config = dict(
    routed_scale=1.0,
    balance_loss=0.000755,
    groups_per_token=2,
    dataset='wikipedia_en',
)
Below are experts of layer 5 (counted from 0) of a mixture-of-experts language model. Rows are named router (the router's row for the expert), down (a neuron's output weights, with its number) and show model dimensions 0-127. Each number is 128 + 24 x the weight over its row's rms, rounded and kept within 0 to 255.
After each expert's rows: a language model's description of what the expert responds to. This comes from a sample of Wikipedia text that the model never trained on.

# expert 25
router [114 148 141 118 121 144 122 111  69 108 102 133 123 117 171 146 148 104 125 120  91 135 132 122  94 167 116  87 143 106 132 108 118 171 151 157 113 153 150 117 152 141 155 105  91 132 132 111 158 120 133 119 113 148 104 147 141 144 112 171 159 114 123  92 169 149  89 148 108 127  98  91 125 111 122  83 101 114 113 107 120 111 125  90 143 140 120 165 141 115 123 132 175 102 105 164  96 144 102  98 121 154 105 145 137  95  48 123 134 127 112 126 125  96 125 135 106 166 144 142 110 144 130 194 100 132 108 136]
down1 [122  67 114 152  87 145 133 121 160  99 155 130 104 129 101 115 100 136 167 131 122  87 157 114 155 117 123 115 119 114 136 119 150 108 140  89 108  94 105 134 149 126 105 163 128  97 139 123  72 135 123 139 129 127 158 141 131 101 131  92  95 148 159 143 134 144 147 114 165 133 140 138 149  99  80 161 157 169 170 129 154 137 178 160 112 152 152 150 134 146  98 119 106 127 122 128 128 106 151 157 127  93 166  95 133 125 170  97 148 106 121  95 108 115 144 139 129 102 118 119 144 130 147  85 153  71 136  91]
down2 [171 149 179 170  91 132 130 143 128 174  78 107 123 142 115 111 130 113 103 141 145 133 161 132 153 144 108 131 154 132 116 159  91 113 110 166 157 159 159 139 128 134 106 177 178 123 152 126 122 133 120 119 118 131 124 147 107 120 146 124 141 142 111 132 102 148 108 111 138 128 139 139 128 100 134 127 100 116 133 116 156 109 111 126 126 131 171 129 110 137 127 137 141  80 149 183 147 194 138 126 122 140 135 117 145 136 173 148 128 165 122  94 143 130 128  98 115 166 178 103 186 168 151 139  83 121 111  92]
down3 [165 144 170 136 161 101 146 149 150 136  91 111 146 149 116 156 150 146 116 131 137  82 103 108 145 186 145 136 131 139 187  89 160 123 146 125 127 103 153 162 119 126 129 152 160 134 112  73 119 162 101 126 119 140 172  85 146 135 145 113  99 135  89 116  75 139 126 109 132 112 137 143  99 111 102 125 113 140 141 149 168 115 141 147 146 148 125 125  98 122 133  86 137 153 106 127 123 164 178  89 132 140 134 110 126 162 161 134 141 142 101  94  89 140 161 131 137 146 147 138 161 112 168 116 137 126 144 161]
down4 [131 159 105 132  78 161 162 155 143 158 126 155 162 129 100 134 119 105  98 136 140 103 161 155 108 162 144 112 123 112 121 122 112 132 164 163 114  92 176  78 135 121 125  97 130 127 136 115 196 169 123 124 119 143 145 166 124 141 156 111 111 121 110 123 104  98 131 105  89 145 157 135 100 135 169 136 133 118 158 105 154 121  84 145 152 127 150 134 129 128 106 108 146 123  77 119  97 112 139 110 124 106 117 172 178 122 119 117 131 120 136 138 139  74  72 153  96 145 139 112 113 128 133 135  94 130 116  89]
down5 [166 140  98 125 124 114 123 112  74 170 130 123 114 140 136 150 107 173 101 130 127  91 166 121  98 134 155 166 193 136 129  92 151 138 153 146 115 111  85  83 148 177 124 134 118 133 157 152 146 135 104 125 116 128 104 109 103 134 121 116 106 147 187 101 122 158 133 175 140 122 177 137 137 116  98 127  95 101 128 109 133  96 150 112 143  94 143 103 126 149 116 164 110 121 145 122 101 120 142 121 109 129 133 123  64 129  85 119 130 151 144  96 160 128 126 105 121  87  76 107 130 129 146 133 142 114 135 137]
Description: Final piece of a person's first name just before the surname, such as Char(les), Ralp(h), Patr(ick), Jonath(an), and common names like John, William.

# expert 50
router [119 154 143 108 106 147 119 130 115  88  94 109 107 113 163 142 100  89 192 123 119 114 141 130  88 144 101 114 129  98 172  77 131 151  90 180  74 115 148 140 151 149 141 128 100 120 107 122 123  82 137 148 142 130 140 129 110 129 104 155  95 121 148  86 155 140  88 137 137 142 119  92 118 109  88 130 130 109 106 135  93 102 130  81 155 144  88 128 111 128 138 126 174 135 115 128 149  84 119 134 119 133 131 158  74 109 138 102 159 147 120 141 129 107 150 170 121 140 154 128 128 119 102 143 130 114  96 158]
down1 [129 157 137 164 148 132 113  94 122 121 126 131 128 144 150 117  96 124 161 197 182 148  99 125 136 172 175 185 116 125 130 141  86  92 160 164 110 127  90 132 121 107 133 151 118 124 129 139 171 141 153 103 133 158 121 137 129 152  82  98 162 136 137 110 121 128 107 136 145 186 146 115 140 135 143 133  76 118 114 110 143 124 126 115 139 104 119 132 132 111 133 150 110 132 141 127 128 104 151 147  99  97 101 137 110 143 132 164 107 128 105  97 161 119 162 152 111 130 164 118 135 144 140 141 112 195 181 106]
down2 [128 175 151 150 110 155 132 143 122 104 108 137 127 189 104 133 160 123  92 142 113  80 175 120 100 135 132 142 124 118 123 115 114  86 138 153 138 129 118 134  85 157 134 158 153 109 159 113 139 156 136 126 133 162 132 135 131 121 165 131 110 158 129 127 142 109 128 129  99 101 176 119 168 122 120 174  69 133 131 122  89 159 116 127 156 120 162 132 126 145 151 136 109 104 149 178 133 133 122 127 147 109 115 111 149 133 132 181 113 155 113 108 119  89 156 100 134 149  82 112 145 138 112 161 111 138  95  58]
down3 [151  88 147 129 106 114 129 140 150 100 115 138 104 134 103 114 138 110 139 140 155 135 130 122  96 181 137 128  90 157 115 142 118 136 136 121 113  59 131 112 134 131 171 195 117 124 137 115 132 124 134  83 123 133 117 116 123 105  78 134  92  78 173  86 140 108 148 126 119 148  87 127 105 110 131 144 109 139 127  92  69 149 104 127  87  86 109 107 125 135 133 151 169 132 155 151 123 170 127  99 114  95 146 126 108 150 102 113 123 175  82 109 164 123 130 134 116  97 131 152 133 117 112 132 130 123 161 150]
down4 [119 123  79 114 149 132 160 119 113 142 126  93 115 128 126 177 157 152 121 146 147 119 143 124 132 125 116 121  83 129 134 135  99  90 135 143 125 117 135 106 121 177  73 132 135  98  89 105 158 152 122 124 132 138 150 111 119 158 151 151 105 145 110 152 135 142  83 103 110 114 148 147 120 137 127 159 104 151 161 103  95 156 138 128 156 121 119 135 120  90 120 122 128 117 140 120 159  95 123  61 105  69 114 148 178 158 144  95 115  98 161 142 157 130  90 173  93 118 121 129 135 130  96 146  91 130  77 121]
down5 [135 100  80 145  97 102 139 157 125  91  98 119 130 121 130 149 104 157 126 110 162  83 138 156 119 180 124 117 123 155 149  89 116 180 151 136 130 139  87 110  93 127 125 110 107 104  84 146 116  93 118 124 119 146 155 134 112 141 155 173 120 148 184 187 141 146 125 118 155 141 113 144  93 118  88 144 121 154 135 124 124 152  99 134 123 107 124 124 115 163 116 103 136  82 111 155  95 138 164  95 108 129 147 122 103 128 113 161  95 152 117 117 107 116 109 107 174 125 128  94 116 116 138 156 128  95  94 106]
Description: Month names after on before a day number (December 5, July 17), plus byte pieces of Japanese, Arabic and other non-Latin scripts.

# expert 48
router [109 148 132 114 138 174 159 145 143 117 112 126 119 106 118 153  90  75 112 115  98  85 135 156 123 189 112  92 172  78 130 135 121 131 100 152  93 159 134 138 104 145 114 112  94 144 137 100 154 141 143 155 135 145 120 112 136 111 161 138 103 104 107 128 129 136 122 133  92 111 109 118 142 128 107 133 146 105 109 129 130  87 162 167 175 135 132 149 137 150 153  88 142 128 132 157  90 133 143 137 120 142  73 104 118 115  90  81 152 152 126 141 174 122 122 166 117 157 131 144  92 100 130 157 166 152 101 138]
down0 [114 123  99 105 146 127 136  83 173 189 143 108 119 128 165  92 135 113 114  70 141  77 116 130 124 145 117 117 168 108 149 151  93 165 121 140 135 144 141  96 103 134 114  97 142 120 126 148 110 141 126 165 107 150 114 172 116  89 141 129 146 123 127 147 131 149 132 137 177  98 146 139  84 152 115 117 109 122 102 141 153 144 140 133 118 114 116 107 160  83 167 151 110 151 115 167 156 119 180 100 147 111 145 153 115 101 156 144 125 110 121 133 155 159 140 136 102 172 135  79 115 139  99 114 150 141 144 104]
down1 [116 159 135 115 150 115 123  96  86  86 103 105 150 115 135 169  94 114 143 120 155 137 117 106 145 132 160 118 126 154 124 124  98 118 133 127 121 110  97 131 140  91 104 125 117  96 132 102 168 135 151 127 153 136 136 112 148 134 125 136 152 127 178 149  92 111 116 106 136 130 125 137 167 111  81 112  72 134 119 157 133  83 140 126 114 136 140 156 105 141 115 156 122 166 124 192 161 148 154 115 145 172 147 189 117 128 153 158 176 128 118 135 108 116 163 115 128 103 182  96 131 182 110 133 150 149 130 114]
down2 [132 133 121 117 127 129  87 178 105 119 100 103 105 131 105 116 154 157 131 159 120  76 133 142 135 149 137  81 130 145 128 112 124 101 136 121 122 143 127 162 123 135 130  99 142 115  88 108 163 143 146 128  98 127 131 109 177 156 118 119 145 109 110 165 157 124 118 136 142 133 185 127 141 120 136 134  92 137 144 110 114 156 111  82  93 144 112 170 143 161  99 125 131 138 138 146 156 173  55 123 151  85 173 140 173 137 160 124 143 145 104 141 144 129 118 121 111 159 165  84 133 163 153 122 130 173 115 110]
down3 [123 130 166 145 148 119 138 137  56 107 105 119 126 107 117  63 152 137 136 135 170 120 132 169 143 144 128 148 131 121 161 144 171 150 113 106 131 131 135 152  94 125 112 170 105 163 112 107 142 109  84 131 111 178  77  97 147 118 111 116  93  96 142 142 102 147 126 150 126 132 126 122 122  81 119 129 125 124  89 117 133 154  99 188 102 143 142 134 112 143 128  89 127 145 126 100 104 137 135  78 126 114 143 169 138 161 135 135 160 109 111 112  90  96 106 123 149 162 137 168 150 124 131 102 132 127 111 156]
down4 [158 189 108 126  97 146 148 186 132 129 120 138 130 102 103 128 101 136 118 125 126  98 154 149 169 170 150 138 127  92 146  95  89 127 135 117 150 133 142  99 155 162 114 134 129 116  87 120 128 143  80 190 132  95 123 146 110 127 145 176 102 124 117 171 121 150 128  96 131 114  85 168 140  90 150 130 119 124 147  89 127 148  92 167 139 120 150 112 134 123 130 105 155 126 100 112 105 125 126  89  86  82 104 124 128 135 108 120 146  88 149 104 131 144  91 121 146 104 139 164 122 125 119 139 141 122 115  92]
Description: Verb endings and past forms in running prose, followed by to, in or by, such as adhere, emerges, isolated, took, served.

# expert 54
router [102 169 148 110 128 142 154 126 123  98 125 119  99 141 108 157 141  98 151 119 132 136 118 124 100 122 102  71 168 137 131 134 149 127 136 147  89 138 129 170 124 160 153 120  59 117 132 105 129  97 118 108 141 163 119 140 140 116 135 125 123  78 145 140 160 132 117 168 119  81  87 137 111  89 108  75 126  86 120 155 145 102 148 157 133 117 126 112 152 182 156  98 132 109 148 119 108 123 149 108 110 148  97 114 131 135  97 114 137 137 119 125 155 124 174 166 128 110 160 155 137 126 114 160 166 148  84 102]
down0 [ 98 135 137 118 141 135 129 129 120 150 127 150 136 100 157 105  97 133 103  92 153  90 157 106 136 110 135 110 143 109 113 114 118 132 116 134 147  84  93 111 109  98 110 115  88 116  90 163  88 136 138 167 106 139 138 148 168 139  84 128 129 121 123 102 108 161 145 149 115 167  97 139 106 101 113 137 151 132  87 117 188 171 119 112 119 110 124  89 129  98 136 121 101 129 154 101 102 127 153  98 119  90 148 167 151  95 106 178 149 129 147 140 152 183 120 127 110 187 103 134 117 116 110 117 141  85 122 124]
down1 [130 133 121 156 105 140 114 154 131  89 125  83 170 147  76 111 128 151 157 144 142 125 129 111 127 122 170 141 154  97 112 140 115 160 118 121 119 124  93 129 103 141 183 124 144 117 142 125 117 113 167 180 131 133  89 166 131 180 117 147 133 150 181  84  87 144 138 125 171 161 141 142 146 160 123 143 101 109 137 108 150  76 142 111 124 156 126 113 125 115 116  94 153 176  74 114  96 139 144 126 142  94 120 129 139 124 176 161 117 108 129 124 129 151 130 136  99 162 128 140 134 132 143 136  90 128 104 148]
down2 [124 128 142 159  98 113 133 126 138 125 110 157 118 181 126 137 121 123 112 196 138 106 135 138 118 143 135 136 126  96 113 127 151 112 150 132 169 175 155 155  80 124 132 165 109 139 163 166 144 113 170 160 128 158 120  99  77 170 130 105  92 107 132 140 110 135 120 117 168 133 117 141 143 106 107 189 102 139  92 133 108 130 102 136 152  85 140 127 102 158 133 117  91 121 133 152 142 150 157 149 170 146 142 142 111 102 148 134 117 138 116  80 149 135 119 157 124 172 120 112  93 165 124 181 132 124 139 123]
down3 [149 107 118 107 142 120 118  84 106 104  70 150 153 120 102 105 122 115 100 110 133 163  99 152 128 160 149  59 154 171 119 159 167 140 109 135 150 103 149 137  82 107  90 155 154  99 146 111 107 112 149 135 138 129 150 150 121 112  85  95 126 117 149 121 131 158 122 103 146 118 161 153  98 135 157  95 117 166 117 112 138 160 107 147 109 139 122 112 101 153 124 133 150 121 163 130 114 142 172  93 136 162 120 131 101 209 144 129 100 119 133 133 117 114 130 134 104  96 141 145 134 137 156 122  99 119 138 141]
down4 [ 96 161  98 140  34 149 138 142  93 156 100 156 105 130 116 118 131 118 133 115  99 133 161 102 170 127 158 102 121 111 124 107 100 127 115 124 162 121 147  79 129 190 128 107 129  99 101 123 149 169 103 112 137  98 137 135 107 133 117 119  83 136 159 151 119 135 156  85 124 155  83 140 125  92 152  96 111  77 144 148 143  94 128 146 139 139 140 119 139 131 114 127 107 105  91 121 128 133 170 110 134 130 116 148 132 144 101  93 118  95 167 133 130 155 110 141 132 147 135 116 124 118 127 114  88 109  88 124]
Description: Past participles after was, is or were, such as located, built, played, plus the ed piece of editor.

# expert 60
router [ 97 149 164 110 163 154 133 137 103  88  92 112 104  92 152 131 116 104 147 140 124 124 162 140  91 105  85  98 152 134 124  99 116 140 140 195 101 109 160 145 121 140 120 103 107 145 147 100 124 130 173 138 103 129  87 113 123 121  99 129 162  99 127  89 114 136  85 119 137 121 104 110  97  87  90  94  92 117 116 121  66 130 158 128 138 124 146 115 113 135 124  97 140 105 147 154 134 144 131  84 105 139 110  93  76 109 128 152 178 138  90 141 149 113 161 121 111 139 146 123 104 123 140 141 118 116 137 134]
down1 [115 149 135 118 131 144 128  96 138 117 127 143 159 163 128  85 156 168 125 120 131 123 102 134 152 110 107 167 161 125 107 116  61 121 127 139 118 161 102 161 145 132  94 180 113  98  86 112  87 102 161 126 153 110  97 125 117 158 118 128  99 180 136 106  96 146 117 121 152 137 135  99 152 136 118 169 114 143 140 124 140 140  85 142 150 167 137  80  80  98  91 113 118 186 102 149 130 138 137 118  97  98 105 153 117  98 172 143 150 165 132 104 137 155 126 133 136 147 116 129 123 143 151 113 109 139 129 137]
down2 [123 123 125 141  97  95 137 125 122 128 114  94 123 164 106  86 137 136  84 163 118 112 146  88 151 113 123 136 156  92 160 141 164 135 155  99 160 172 162 119  91 141 160 111 171 134 151 127  90 152  83 173 129 173 125  86  93 153 112 124 101 158 111 101 124 116 131 150 144 111 115 152 118 121 131 166  68 153 141 121 119  89 115 129 161  88 111 111 117 139 131 135 111 104 134 156 160 121 159 143 101 113 125 107 130  87 120 115 132 144 111 136 129 134 120 136 109 180 118  92 157 128 116 136  78 130 146 126]
down3 [119 103  99 110 109 135 120 127 176 116 124 149 154 119 146  78 142 133 147 130 155 151 137 133 143 150 109  95 136 154  94 158 125 172 118 131 159  66 132 118 105 134 125 124 140 130 102 122 129 119 101 137 132 146 161 147 141 112  72 130 168 137 102 147 115 171 153 107 136 122 122 121 132 143 142 115 138 162 117 109 100  86  99 131 135 144 130  71 121 113 132 144 170 133 142  87  80 151 164  40 127 140 117  83 113 155 161 108 124 133 138 109 145 109 117 117  93 119 143 127 141 159 135  93  86 150 125 134]
down4 [ 87 145 131 102 134 158 134 115 152 139 177 153 120 107 109 105 131 126 131 112  83 133 161 157 142 132 123 161 134 123 122 148 111 146 101 119 137 113 120 122 150 133 147 102 123 158 115 124 121 132  72 136 145 137 167 150  94  79 203 118 115  87 151 130 156  82 122 114 144 151 153 154 142 146 145 136 154 128 116 101  99 108 128 145 147 158 113 117 147  85 130 157 110 131 113 133  88 121 148  92 120  90  97 173 108 113 134 118 144 155 135 122 122 172  65 102 139 115 147 119 120  86 140 166 133 124 135  86]
down5 [118 106 127 106 155 108 121 154 126 118 119 115 116 123 154 126 117 130  56  93 133 114 115 140  77 123 133 120 104 189 109 113 156 131 131 152 137  96 126 111 106  97 121  97 170 138 115 157 137 131 117 129 155  96 133 133  82 123 118 135 130 149 131 159 154 135 121 108  95 132 135 161 124  73 135 135 113 132 132  92 138 129 140 130 132 102 121 119 133 144 116 169 147 118 103 145 102 115 156 145  73 146 172 129 106 162  88 177 121 122 190  88 163 169 124 127 140  89  91  81 137 126 144 122 114 107 140  98]
Description: Bytes of accented or non-Latin characters in foreign names, such as Rotkvić, Šajn, Ortuño, plus name pieces in tables.

# expert 16
router [135 148 143 148 106 181 165 131 137 115 109  88  97 128 142 158  80  73 123 143  91  89 128 106 106 120 108 111 140  82 154 123 129 134 100 134 105 137 132 156  86 129 151 107  93 114 176 116 168 150 170 135 134 141 166 119 160 112 150 136  98 108 101 138 107 110 101 133 119 104 106 114 143  96 125 115 148 123 111 126 129  91 173 165 140 158 119 153 117 152 122  89 130 133 120 144 104  92 119 114  91 152  81 133 131 113  93  79 137 152 109 143 147 123 134 151 125 128 112 137  92 123 131 151 168 159 110 147]
down0 [134 101  76 112 146 128 117 125 139 168  80 130 163 124 126 127  98 133 150  89 117 114 171  92 127 141  76 135 141 128 103 147  98 114 132 127  99  95  96 106 102  91 155 113 146 170 126 131 143 171 134 132  79 136 123 118 155 128 148 167 100 177 125 121 100 108 126  85 153 109 136 133 138 132 116 123 107  88 113 136 182 104 143 119 128  84 132 122 152 125 154 126 106 135 133 145 118 137 158 113 131  89 115 149 142 123 170 120 158 145  98 129 136 151 188 122  99 127 124  88  84 113 127 133  85 113 108 123]
down1 [108 127 117 125  93  84 144 170 134 121 108 123 125 100 169 138 182 149 134 128 160 156 137 149 146 209 134 135 146 142 149 135 124 106 168 146 175 135  96  99 100 107 141 160 116 156 132 105 103 109 108 127 146 144 121 129 166 150 127 128 180  98 121  99 100 142 168 122 158 133 120 149 113  82 108  94 130 134  98 109 158 100 117 124 103  85 155 134 116 118 115 101 141 145 103 128  72 154 139 120  96 135 115 100 166 124 136 134  90  89 137 111 129 115 127 173 130 116 145 120 152 128 151 139 126 117 109 110]
down2 [142 143 151 182 140 131 127 143 124 107  94  95 136 113 142 148  99 168  85 151 122 104 128 160 126 103 155 117 139 141 135 123 150 126 110 155 145 147 140 143 119 115 159 150  91 138 101 105 151 136 138 122 174 153 146 113 134 140 122 133 178 127  94 158 151 127 117 169 109 135 193 107 133 120 161 107 117 147 123 133 163 145 129  95 104 104 170 173  69 160 109 104 156 117 135 105 159 125 136 132 157 119 169 137 125 112 163 129 187 121 135 125 165 155 159  92 118 164 137 117 141 118 164 149 146 141 137 109]
down3 [146 133 129 112 167 112 150 131 153 128 152 133 119 115 115 145 136 127 138 142 138 107 154 114 135 178 153 102 126 142 156 128 115  94 124  96 123  88 111 136  88  85 155 172 108 127 164  70 139 127 186 108 113 145 131 145 140 132 108  92 113 120  92 140 121 129 140 145 102 163 121 147 130 126 147 127  82 182 155 134 156 123 105 143 117  97 109  96 120 150 117 173 188  87 101  97 116  91 132 121 113  95 131 143 135 162 108 117 111 181 111 122 144 140 140 149 143  97 145 136 146 129 152 100 172 131 113 161]
down4 [113 160 136 116 108  98 144 182 116 125 123 157 155 119 141 130 119 101 130 110 127 128 147 115 151 154 166 156 157 126 108 116 117 110 114 138 121 141 168 116 139 120 100 132  94 176  64 127 127 167 100 137  97 152 128 119 168 161 129 107  95 126 123 143  94  93 114 123 155 123  98 124 111 127 141 167 133 158 131 112 149 137 131 113 113 121 104 128 106 136  83 124  97 137  92 125 139 161 153  95 117 144 123 118 179 140 151 102  77 111 148 136 130 102  62 161 135 178  56 126 128 141 124 135 139 132 153 134]
Description: Verb endings and whole verbs closing a predicate before its object, mostly past tense: represented, gained, took, won, reentering.

# expert 61
router [118 140 146 121 115 125 126 121 112  95  93 138  78 114 136 141 128 108 117 140 128 147 134 129  99 114 100 120 144 128 121  96 142 108 112 168 113 152 153 148 126 135 161 132  60 149 150 108 135  90 147 105 119 136 142 114 134 113 113 125 138 113 118 117 148 139  28 166 131 128  95 107  95 122  77  64 136 118 118 139  91 125 115 128 158 167 110 114 123 148 105 145 165 107 118 146 127 123 125 113 117 155 104 121  94 129 122 128 141 121 116 156 183  85 179 128 116 121 149 146 116 127 139 170 128 131  73 141]
down0 [128 133 159  92 117 133 113 125 120 146 117 129 144 104 105  98 131 164 124 113 137 143  89 104 140 144 138 140 182 111 150 137 130 133 109 122 150  89  94 128 121 143 122 122 120 122 126 122 127 144 129 157 150 123 103 149 133  77  92 143 116  95 146 112 129 139 160 121 157 128 155 175  80  96 131 136 145  89  94 124 120 164 136 138 139 120 116 126 169 126 192 150 122 116 171  92 134 114 134 104 122  76 116 112 149 105 159 182  89 133 111  71 107 124 160 119 133 176  93 164 100 168 129 118 162 117 130 147]
down1 [136 125 148 178 125 185 175 117 113 115  83  91 144 122 104 116 148 159 123 126 158 116 127 178 103 119 116 125  89 147 147 122 120 138 126 153 153 138 139 113  83  96 157 143 130 134 121 138 146 123 160 135 125 107  98 134 120 123 123 106 108 151 142  91 102 132 157 134 129 162  79  98  97 127 133  89 100  97 114 106 137 139 135 112 118 114 161 113 176 110 146  97 188 150 101 151  79 181 134 165 122  76 123 115 129 103 130 154 113 130 141 127 140 122 106 148 162 124 113  81 157 106 116 136 112 125 118 123]
down2 [143 137  92 128 104 186 120  94  96 108 113 111  93 140 167 131 137 118 131 134 162 122 139 103  77 148 100 124 156 151 117 108  98 109  83 104 133 151  89 115 114 166 171 132 107 134 137 161 153 131 153 152 151 182 148 145  94 132 128 142 110 153 132 145 128 123 119 156 149 153 117 122 125 116 107 120  99 116 130 145 134  87 138 116 123  90 140 154 129 157 144 135 184 103 109 162 155 114  71 121 104 118 120 102 104 103 130 142 120 147 133 100 131 118 138  92 190 156 159 121 132 138 123 190 145 145 125 130]
down3 [150 117 142  84 153 112 103 138  95 121 131 159 102 124 102 151 127 139 123 195 143 129 129 144 117 125 124 133 146 148 130 122 118  95  89 140 137 100 125 124 101 121 133 162 113 105 119  98 110  94 130 112 143 130 185 161 140  74 101 128  94 124 191 129 131 181 154 121 118 129 138 131 121 103 124 123 153 127 136 149  95 183 119 125 142 143  79 106 111 121 156  81 157 141 157 109 113 120 140  96 167 108 118 159 112 141 138 140 104 155  88 119 122 127 175 139 109 133 151  93 147 176  95 115 121 118 107 157]
down4 [134 154  92 130 117 121  99 153  86 121  83 149 172 125  98 144 169 115 100  90 144 116 121 147 117 162 166 126 142 126 110 105 115  98 143 107  94 111 177 101 159 121 102 111 129 145 110  79 137 154 103 134 107 126 139 130 120 166 160 125 146  90 144 148 116  84 137  89 116 125 109 197  98 128 170 121 144 155 148 120 115 133 107 102 129 162 159 120 123  99  79 104 111 113 120 126 128  74 133 119 116  72 116 140 144 128 127 100 139 145 131 120 117 103  89 112 145 131 129  90 143 126 109 156 111 142 109 144]
Description: Pipes, line breaks, dashes and brackets in lists, credits and bibliographies, plus raw bytes of accented or Asian characters and feat. in credits.

# expert 29
router [117 119 135 136 167 139 129 125 104 114 120 143  82 144 184 175 116 146 138 162 114 139 128 130 103 156 100 129 143 112 132 113 134 176 123 175 171 127 154 148 144 157 161 134  83 111 119 111 181 154 132 169 137 113 130 147  92 111 109 120 134 108 107 136 136 109 100 130  98  88 102 147  85 113 111 126  95 134 101 113  87  69 151 100 132 125 122 153 118 104 151 113 144 136 134 166 162 107 113 119 154 147 133 132  88 102  89  93 110 113 141  90 160 120 140 117  76 144 158 124 101 128 123 136 157 123 106 130]
down0 [128 163 112 134 135 110 124 130 153 133 132 121 151  97 126 111 132 131 105 102 106  95 144 142 145 155 145 160 119 109 157 136 170 155 156  73  99 114 110 117 155 118 111 135 131 104  78 115  93 142 172 128 115 124  95 157 148 143 130 167 144 156 176 120 172 144  95 134 126  91 122 140 143  86 143 127 146  94  77 153 147 100 153 126 130 142  97 106 160 124 146 162 117 120 115 108 130 131 100 119 148  98 119 123 180  93 158 133 148 130 119  88 185 137 126 125  81 160 131 116 118 156 113 117 104  81 137 102]
down1 [115 128  96 152  87 159 140 126 134 103 120 101 127 109 140 110 178  94 131 130 139 117 131 104 129 132 140  96 137  91 126 132 120 112 122 129 112 116 147 157 145  94 119 159  91 124 110 130 149 138 128  92 169 162  66 130 130 141 109 116 132 108 168 101  99 127 103 137 146 111 123 108  99 167 143 117 143  96 151 107 124 157 107 155 109 152 114 133 101 125 121 134 151 131 108 123 101 142 166 137 137  48  88 164 165 119 203 125  95 107  90 132 154 128 156 114 129 134 170 131 129 114 120  92 153  94 125 107]
down2 [119 118 147 143 155 164 163 119 150  94 131 125 101 157  79  85 136 118 113 175 151 122 139  97 114 156 134 146 116 116 142 121 158 118  96 158  99 130 106 108  92 133  92 142 129 127 119 137 119 106 119 169 127 104 147 124 107 160 144 105 167 120 122 110 103 170 102 130 137 151 140 141 155 118 104 117 104 115 126 152  95 107 128  98 163 130 120 139  94 116 168 169 132 118 102 155 135 113 105 168 113 101 123 110 143 115 160 190 193 104 142 128 167 135 132 181 111 103 105 103 166 105  95 131  99 121 122 125]
down3 [119 147 112 115 126 136 147 128 127 148 153 100 146 137 101  96 147 130 149 127 193  90 142 115 104 144 159 104 145 106 151 147 116 131 155 117 106 153 129 148 135 126 142 113 139  90 113 153 101 141 160 106 151 116 100 101 135 135 104  67 155 106 149  97 125 130 114 122 136 139 174 173 121 143 124 139 160 129 140  60 113 144 131 137 121 132 107 107 129 167 130 184 140 111 161  73  83 100 150  84 128  76  95 104 142 142 120 125 186 131 121 133 138 100 138  99 146 125 134 134 121 147 162 121 131 144 148  95]
down4 [127 114 121  89 127 131 129 146 116 129 139  92 160 154 111 198 125 140 144 135 154 135 103 121 126 184 135 152 130 125 100 136 105 130 139 173 120  88 129  94  68 139 107 134 114 122 132 121 171 136 120 142 117 107 124 135  88 133 145 135  80 138 156 166 101 145 131 142  90 121 111 136 103 132 131 149 134 124 143 149 141 104 149 117  74 143 114 142 129  55 119  79 138 122 144 105 141 127 142  95 155  63 129 140 178 154 148 106 132 120 154 111 139 113 103 161 113 130 140 116 142 128  71 125 159 136 131 128]
Description: Subject pronouns and noun endings right before a finite verb such as was, has, were: he, who, they, This name.

# expert 38
router [122 164 140 153 170 130 118 128  97 154  91 140 110 147 167 167 174 131 117 147  85 122 124 109 107 164 132 111 141 121 156 129 127 175 136 150 150 164 161 139 155 107 144  99 106 141 129 159 168 123 133 175 103 158 129 137 133 141 107 128 142 119 126 125 163 134 102 158 122 138  70 125  77 115 131  68 103  99 117 123 119  93 137 128 115 138 110 159 158 103 114 154 184 137  90 148 129 146  82 108 115 163 107 147 134 110 110  93 148 136 112 126 155  89 135 150 110 131 133 125 116 130 133 177 119 114 105 141]
down0 [144 127 174 108 139 132 148 133  90 131  90 101 145 131 129  67 102 168 135 109 132 135 125 143 119 119 123 150 151 114 156 122 104  99 108 117 137  78 107 147 143  86 109  99 112 107 148 163 134 125 104 101  89 111  89 135 115  52  94 137 122 146 106 114 135 151 108 111 130  92 113 168  94 120 116 137 135 100  87 134 164 160 142 109 153 141 104 121 121  83 123 102 110 131 146 106 121 127 140  97 111 103 155  98 107 144 132 115 138 126 108 113 155 154 145  93 122 121  61 114 117 169 146 151 116 117 112  97]
down1 [119 131 123 167  84 138 143 113 114  79 122  86 134 131 110 112 184 105 134  94 154  94 106 142 115 138 150 110 144 101 135 163  87 172 115 171 143 116 124 105 151 122 107 128  64 115 126 156 158 130 160 106 139  78 133 130 145 134 139 147 115 128 158 146 125 121 115  92  98 138 119 137 173 124 124 140  96 123  83 115 115 119 150 119 129 129 131 168  95 117 142 125  87 114  97 113 122 146 135 146 145 133 114 172 188 108 185 156 136 116 116 152 166 152 119 144 123 149 141 149 128 152 115 126 137  78 119 114]
down2 [147 150 130 146 122 136 168 102 119 143  57 140  74 103 149 109 139 155 114 145 136  80 117  95 143 133 110 179 127 138 135 142 155 150 147 158 112 117 129 139  68 167 142 155 115 141 159 147 147 117 121 157 150 129 160 115 106 136 133 136  96 156 179 150 121 138 117 140  68 124 133 111 145 118 134 104  96 120 143 101 126 133 123 160 114  79 141 143 110 193  97 151 152  90 135 134 118 118 110 147 120 145 151 150 130 122 185 137 173 121 127 116 133 141 127 132 105 135 107 162 106 132 145 102 141 153 113 108]
down3 [145 140 127 108 130  84 108 101 124 100 110 143 118 119 112 105  85 105 130 111 126 103  74 129 155 141 156 110 122 158 139 118 118 117 129 118 123 125 113 149  96 133 110 149 132 149 166  69  99 121 135 119 139 107 119 105 114 145  72 132 117 144 131 161 127 140 139 165 143 151 127 132 122 183 197 136 164 174 112 112 121 108 135 122 105 173  94 105  94 102 115 103 156 162 123 148 111 133 147  74 164 121 147 167 121 176 130 137 119 114 123 131 108 124 151 112 129 119 141 102 134 136 147  77 119 166 108 171]
down4 [117 129 120 119 112 158 131 138 110 149  98 134 157 123  94 188 150 135 129 102 114 102 158 161 163 160 116 150 130 137 133  76 165  93 143 137 129 104 108 134 107 119 117 131 108  93  96  92 155 144 118 144 101 166 106 126 134 144 143 149 109 150 110 140 124 127 143  83  93 125 137 104  99 144 107 149 103  92 183 162 158 125 145 150 173  83 106 170 101 115 123 100 138 149 104 120 122  86 170 115  98  81 151 108 149 117 123 106 151  80  97 149 138 136 132 122 134 143 122 117 114 132  97 125 142  98  94 119]
Description: Final pieces of personal names (Bakk-er, Aitk-en, Pa-ul, Pet-erson) and common first names like John, David, plus He/She.